Below are experts of layer 7 (counted from 0) of a mixture-of-experts language model. Rows are named router (the router's row for the expert) and show model dimensions 0-191. Each number is 500 + 40 x the weight over its row's rms, rounded and kept within 0 to 999. Numbers have three digits each.
After each expert's rows: "comes before" lists some tokens at least twice as common just after its tokens as in all text. This comes from a sample of Wikipedia text that the model never trained on. Tokens count by the router's weight.

# expert 33
router:534516512552550521507416544556498495508494550554483537509501502484444572485525544572559492519511497392471519514496523490590479499539563529521478424549516510443472490534509450592510521397466487450518467527490500553526489522490570492535514488600571510442524505528575525518503468538457448513442440504565517528473487533536541470468497529471467529539521547507439496546459518503509496480542529569443514461449455582541453465502517537521470500490456462466483550562506501498579530548514493412529580529545482518491594485531453476525519521477493509483479452596511491510569522532556520503
comes before: " the", "|", " a", " Year", " United", " New"

# expert 60
router:486465521578462570472547577519506508475541467523493536507537528452490431477547518482499482575463570532533424464612546514492539504490473553516454415478403473533499494453531497500456460599536504500448583577546495522514545494515442553505485474502452513548512504531479568520511478589521575440489465447584460510512462537513488437525451423526529484498454503459490564500512470502447456430472467532528462556503564525460547538551464522466511508510565538497488499506524518489484532504526452487556425517475582485452541488476535439549502579458506494494485507476520514546508513487524520473
comes before: ":", " ", " |", ";", "-", "\n"

# expert 2
router:555487582556486491565440564460481527587373524417551457464539463570490512541434492521478468519516463484489475482523537510506512506382554501433576437476554547526524581512441569489471480515513426531487519552461476451440484406477484523487440535506430485520511524500543474539517550541453513550486486556434516527445486525451508513511490512437466428472536483507544464482491522488580480466560485483544500519486517524524511516468452509537490553447440487488474541507505452491503497580512543485438494437541538501469498533493530518471470505503456532535492533529542525468487569438506461468
comes before: ",", ".", " and", ".\n\n", " of", " in"

# expert 32
router:450534563491495542451431441503451461540435501488494485484511453488477467431419501474473528454489480562536505470461517455491485484487480441468421451567553497441507417517523549457533514516436509479593547566491565506486546528468515496513479489539452440502427487574474553461493537492480533438556559440553517488548511569517540539511411509514506541509527434551559519427460487525491527545541550490437442499549574524488498538464501509464444487507488547486522490552542484453531476461454526516504510539552445471523537407489490427557459474493534518483535477524467541492415471528505546523
comes before: " ", " The", " \"", " In", " He", " It"

# expert 52
router:600530491524449560428672500471485468500414618510459478477460483494398490475517511548481522450523447480496518528505501497542465490494506519483510441506493476553504534484504474501546485506481489469524478499545491473474461492443451570459558456453518614511529500535512546453434493509493469419505530475470532498484528495497463459568512429547479436439544555443516538535542513503458491485488445545498478493440483520443489506560522560484500528540472555527529544540495558513481431534500547461478483509489575495517503576424533490576477543506516506561507471526485487505563493464487512467
comes before: " |", "|", " |\n", ";", "-", "\n"

# expert 39
router:567452521573457402542487545482463446537395454462500512412532496561497541474459518488504454510492486491530442486509527496539495469452560492513597482476496523550501598506480552456478474518495463482469488536558525466451513441398475563493462556580506435480487463538460476485487522537501492521508452544399503473508517486412480451512527506488483500412568501497509409509556462533541486437510490500587495499470535436497461422511463514481482533450448483447495552548487446466503505479538501515458554525529512560468516549530465505510529514489425518523495513514479495486469551545513516422
comes before: ",", " of", ".", " in", " and", ".\n\n"

# expert 25
router:522473588497446563490435473476490501552468495475487514528480526515527581469587499508536471579468436467429478434428484489491503552471546474534527490497552460503490499500464468599567435431575504458512517523488528469462547503490461533485571534542444479487466489532514574520564558449554486526506459456529471478489569554479512456512509475501561493518587514553470429488553482418463521501524529463506577568479521451491518561494514565431484599477504443508525484559517470460470495511456480510501483546552511443524536509538462448447525551464554490522557466514516473516558528480475511465
comes before: " the", " to", " in", " by", " a", " on"

# expert 58
router:481443455529496473475518498536514534454570494486481456474533470490465552587537556536526444473509489521549568455449550514472473529504457503511539458452509422497480516536521563494465517535539549451565586448556510593539506571497447541532506478533592569552451521554467522520462457566557515437431484469449477491569485491572497498488554488518520457472579504500570486574515463546476483494446500492478525492516554544507521503542521516499464508433498443508528505483456491502457495509545526479523487570524516484469489490427502477572428506473605491491469464507498465563444561581451502516
comes before: "\n", "-", ":", "\n\n", "′", "="

# expert 34
router:516455535522538550431523467591471594486475533554478514480477463455467457527488524504514457476521481443518486566514506479577549530390520555476458549555483548519528514529436537518503532517453471436539452561570501428494501453479547534501479454513452522520491510489439480482522480552504519522522489439572490531503511496563494445533541489460405467553505573512464501556517494485443515437520452563487461463530428520480537565566487467539461472464474488559516582539507570494491483517453414477509504520495537458468513585499524484544503476545433500533452505436525600527530487462502496506
comes before: " |", " (", ";", " |\n", ":", "}"

# expert 0
router:566490476535551477451493539513540397426462485541450542485491589498462489392571517464441485476536514466473522442428427508516500549497462559433500485419485457496567418466534478519528462468521511451470463553499476460479458500518567517532535489554460509522424508522462580467552532504540511588535465433481497485524585497457493449521507505557515467498482507457521507444551464440524491508549462426481515529538473478471530480461402508475480518587520524476522479511484547445534540449421530521490526549463555523520489434481530491537512548510534498504490443477460483495547511491484523456
comes before: " ", " University", " in", " his", " He", " at"

# expert 5
router:535563449585471476485522563489498495504466470476443479499523553538495480521443504535472560537502532506576505467550501564501564475503570509501476405525466467466507567496442545429537485493504477446467550438504453539488476486532496481457513502448526462518513424522585496504491455532444579527511530498483547539489435486508530518471571563479531481511548440555486504491425536497580519486579453477578523527421510588528518430459478508488469482557512566493514526511445495485589567496547586530468495512483573514556489516492462573522569474519480509474487552534557515459494507449494511473
comes before: ",", " (", "\n", " and", "'s", ".\n\n"

# expert 42
router:551558505553523541518460552465535492458511544538490487448455482454525536512513450553472513557519453485518495469603493475491450464495474534523509519464436555513509480447429484554411439509488501457462559600490482537554521510578479518497505467477500494496519510563494525551560530569436486453467517536515480447449476514524479533558539518544487515540446517480452492519541559463475471538533584524452469500555451512556591519512464511471525526458579535431495486521519555490557520462443450456490521538471478483497432384566539460473549553542542446523520429445494511559518471508491481514
comes before: " |", "0", "1", " |\n", "2", "3"

# expert 13
router:471563582512522477483532584521451430544528472494477505521480513435508532488545523466556564545425550568506541506447449477434442439508491497512461476496483449528554553509486510487441551607524542490458434508499508525536535559510513472525452588539503525515544513566464500554476427542521535471480490455486535505464486503578451421576529418495552484523504490519513468523493533454468474454484525471469549501502455505436546473435516564524457479497438579502502544478515491488503541456477457549514601556473474505581497544454504494501545539500477513562460492498503498531488457545586536485
comes before: "-", " ", "|", " •", " Born", " Total"

# expert 24
router:479488540471545522487509475480550462527461549535459490504476447447500521543575423565454518400499531480499497466555520438449544537490493551502545503555422483534414447455459480503478441463473516522536506530475470533542502486465499497515515473474494551560456555487462402516512551471466542406526493511514538518514464493582511598488464510452466556474481505559471473572492487472506518526512593540470535471558485445515465533562420523428435542514485561468517566489507529462518529489458465496484460548486441458526496452559500503450440544559496486512487521530471424553431487528524457456
comes before: "19", "20", "1", "2", "0", "3"

# expert 38
router:523537456436499482463513461581546454471510538563439511478424482453446419467527485566454452493510510547440508526503489500501479533543480488501521498507517465521471476475453424438484440518462538475526501514542569503502516559549463518472471452463540506422444480528396544481461438526500485507463495552485526508476518554511513517530479494507493548418447499501456456579433535465468480490434520552510426550511491511463498531536542532455496497468514507454489460485435583560576504493517531466508514496449578511522596518465505407585461593550528478531474485528441465510461573492495514484
comes before: ")", "-", "|", ")\n", "–", "==="

# expert 23
router:456491456486439494534468461470454497557490520515489481503594499454515513489570502475502425503496415534506494522541511440459514488540485463517504466541518450530521462466546442620531558487497491439467583530495533511507570468458493528489523490507438496441397447489504535481581556506528566558454505446487480448543511423489518471488503508544476489529569478482490480543480516526484483473536584500440490500504546458552537587500457457510580423605463483544576519517501482473469403452480457546512480508500443479457500518537494530455536531438510495526491478467529478540453502536491566451
comes before: " ", " a", " the", " an", " been", " his"

# expert 10
router:500554522524419527481540458485459488538507514466456474466495433457560566581451553564436486541496517516532512478513502415437510483540445565425470495435505510489485443514538465532498495478461529481447524521501501568533532483498496580476503519434570568572530553563500415499466432421387510476477517458493507463503533524545456535526511442529476514519522563527457527493521513486449459427478514545514491493478503573477466481558475501485444546525464527478532550519519568467525435478473438440491438563456468498542480495470533466534472483518469471551513539555442506560536456501509448458
comes before: "|", " |", " ", " |\n", ";", "0"

# expert 17
router:482550536554469488492442519484560506451496501525405461462386444468519575493452525488489499517420489504478482389526477442512513446491491492507492521534469519477530449506509485537452521557477515461455520477558565501512512599488511505474512549522480550474509457565483532493498530532534501447507487430475452514463516500453449385527473440554495506446539495503514546490552512538463489485496536549521497476465456511434595514533537519512497499563511509452439469547509620504526488480507434489488507501450441564530442440451522478557509491562537483482463390461424541502511476520534498532
comes before: " |", " |\n", " ", "|", "–", " |\n\n"

# expert 28
router:469492513531521542521552522571463472454517480546453493604527454422472485481502454533538553549509527440522459521443467491534513524450521488542453497471540524483518476528502402563520491470541491535496485539506518508494547439460488532585518452581550419500480500516553514545498492470540534573433552549553541498501493432519570458489466522511515484491498458532505490486536508546492492487547556604457508481430515457505478513571596467518533497538491474514512450541571599556414547541455421501505523494511423478506481493553414486508535516511505528487480517515505482456475411477549461513
comes before: " the", " a", " his", " their", " an", " be"

# expert 6
router:537465562528532524511469511536435466520464488557596524426569529536464473598570483440550487510542391539497454541475528524527506460442519473534438513516465469427492479562481454485478489426507495575421538583434496552563562518545544509484509459594497457433506517518506549509500496572490451586495458451538461507461481498448509522514506491483442544469449496506516455517502493507511469517544549500412495479463527509538420526526422425513490465513497470473533464603500441470515437528501532510510469512474454527427525476515483484495507476483471515504485481519509507496553520537555508483
comes before: " the", " a", " he", " his", " it", " The"

# expert 20
router:512470521506512582565446533551512425532423525527471570496532575509503489464571472513471511422470500509507533470509487460515494529549518466454551466488486525535560468527421471513535507356520488469447478488480510504565515481546480534489547531544563483580495518525490439431553568514488428493453536480546529492547520520518483532479524582478459532543442463508479484459461489558472453518510466471439540491520456540533456559522452479461481487452545489536522508554418464509473544544469496408561552489523421518465583470517497494518536506437500492493524498568569424514498499500536470531
comes before: "20", "19", " ", "18", " the", "17"

# expert 26
router:531578484560476545501509521474555439518506489393567539432472472454515539541468565466454466503533517569496514530409477449427473541439481476476523467526523497510513525528460521460532469555497541495463537520490603500510455492539500532528491511464533515462572541506477448529465473550516602443458500461444439531493574497452467477513554529582535420505528540458515508543487487464500417466412491470517502488566502509474477555517525528482528495517570560474499516456509527467472482521487519469512502541533503418481488477446447543463448542457475495529416467459442542499489549473407497526
comes before: ")", ";", ")\n", "\n", " |", ","

# expert 46
router:567583468521540485491560500522545463463518507499459438383415555492456478502534515493445473490509557484502508415529524455457442510540502522474485462518547454510486531493521488568479469502473477482514510517497474494428471500540483489435533497463493491457490476528482544547499487508526477440499480599502516471512493442468417440512519482436574515452526563540437560608523491446560523464475432475487429543460558514536507454478494563519493527452544527379392527553512527490522553454554538508492467530568519553524470557480560512564455522504522482497519517490460500488483515517494547472
comes before: " |", "\n", " (", " Cup", " League", ";"

# expert 35
router:486441553485480514545503480454548529530411495468554446467538429542556528449484541565525523542531526461506513532521553504494421469566492488491488452481495477593507579541465475544575515549496407459533483531481510486489497508491523528518534582543551438455469489411502451526529569464482475514541498510442441483445505497456400507530458499454494509486525452457506475495542472458487493521499507460500503548489575489483539466498497472513603562464550491478590531508596564487524497486448525503506533519458597528529499483476525483427484489458532535509582523431478541556505551514525483528
comes before: " to", " of", " in", " for", " by", " as"

# expert 27
router:493468502554549463527543521521507384496466453595534550408539443509491494505467554417526504459456554563503543463451490492563579491477504497566468564454486479485497408478489458553525476514482496460477489518503482560563571465551500453574542483541427525572516584548512536469426502469490518526445467442512429433506488448519425438496537473509469533496456591517470496485485490542513484478495564553512499508426474498563513499501515522467453432530478481504528477533496470491511441454484530570405469521501466505513523490514439543532517500450548504507462530532470518493480476510511480554
comes before: " ", " the", "|", " Republican", " Democratic", " his"

# expert 22
router:514596516563464533518572499479493457542497448498522462532507490468534475556513551501454517525493517513470533486451429541536577588431532450485505493480430432515500585454529541495459479485499548474574499511489438555488465482507518452467534467456489471463569515450468573497440470456461558511509470446504456454521511574568506461501540487508505508542501499566522489489483527519524539607501452414527536539536485581424474494474493516505474468551552540448508462495463396462531495490468527556563519473527506500583489510483502577492521427480531509456509520500565567456480486507429529531
comes before: " |", ",", " (", "\n", ";", " –"

# expert 21
router:573554583523436520496583522538493446443515504545501529458449444464536426462496463466478460468488562515461437478480520459511509465540482530451430474448520522453450493464523459514424477545424573452536439513494517517446502521489527458472568577472488504497453447561503505456444519481544474508481445483502547587506533494518487463535514411476492473495542526569486540514539546461460432446497553486482541533425526567455490466489504546474465463514577529508433474502488444452494498439525461495531429530455500495524520546502529435555447491487507478504550510446446501507500458551475411488
comes before: " ", " |", "|", ";", " —", "–"

# expert 59
router:466500481512412515482440550518502576490555452443517516549503503515473540489522503471536497551438494493568494530544498480456517434569526503536536496526515441525530444497419557450512486540516428446507484514542534516587523572442511573505470544545523563514498499556452543505443529497536496477478462442551489552482566528594519438539424509538506525526540510462546532405542473437462516492441519503506511517531547537447520553480511551470509543418452522454627527458441552523504553500535461518549474478446497453535444480488537436481489513512527473531479478529495534551529517500542498464
comes before: ":", "-", " |", " by", "|", " -"

# expert 9
router:464471586578500529565605570555463562497532480549471430505563458462445459470493453521544469584461522466480483469454494491483549491465535492546485457485558597519521550488517448538537450452496469471447525512524473484484548446421465472495488480540512428511476478491495531570498537491497511588426486510482510555508505513485584448499477514493470449549524441500545512489502489597493553529523565485425519526478536422499540554482555457492479522585536509458560471514475533521501505510425431504481518539496548506551499517587451496489509490482492519521520580545517462467568509516495497497
comes before: " the", " be", " to", " a", " have", " not"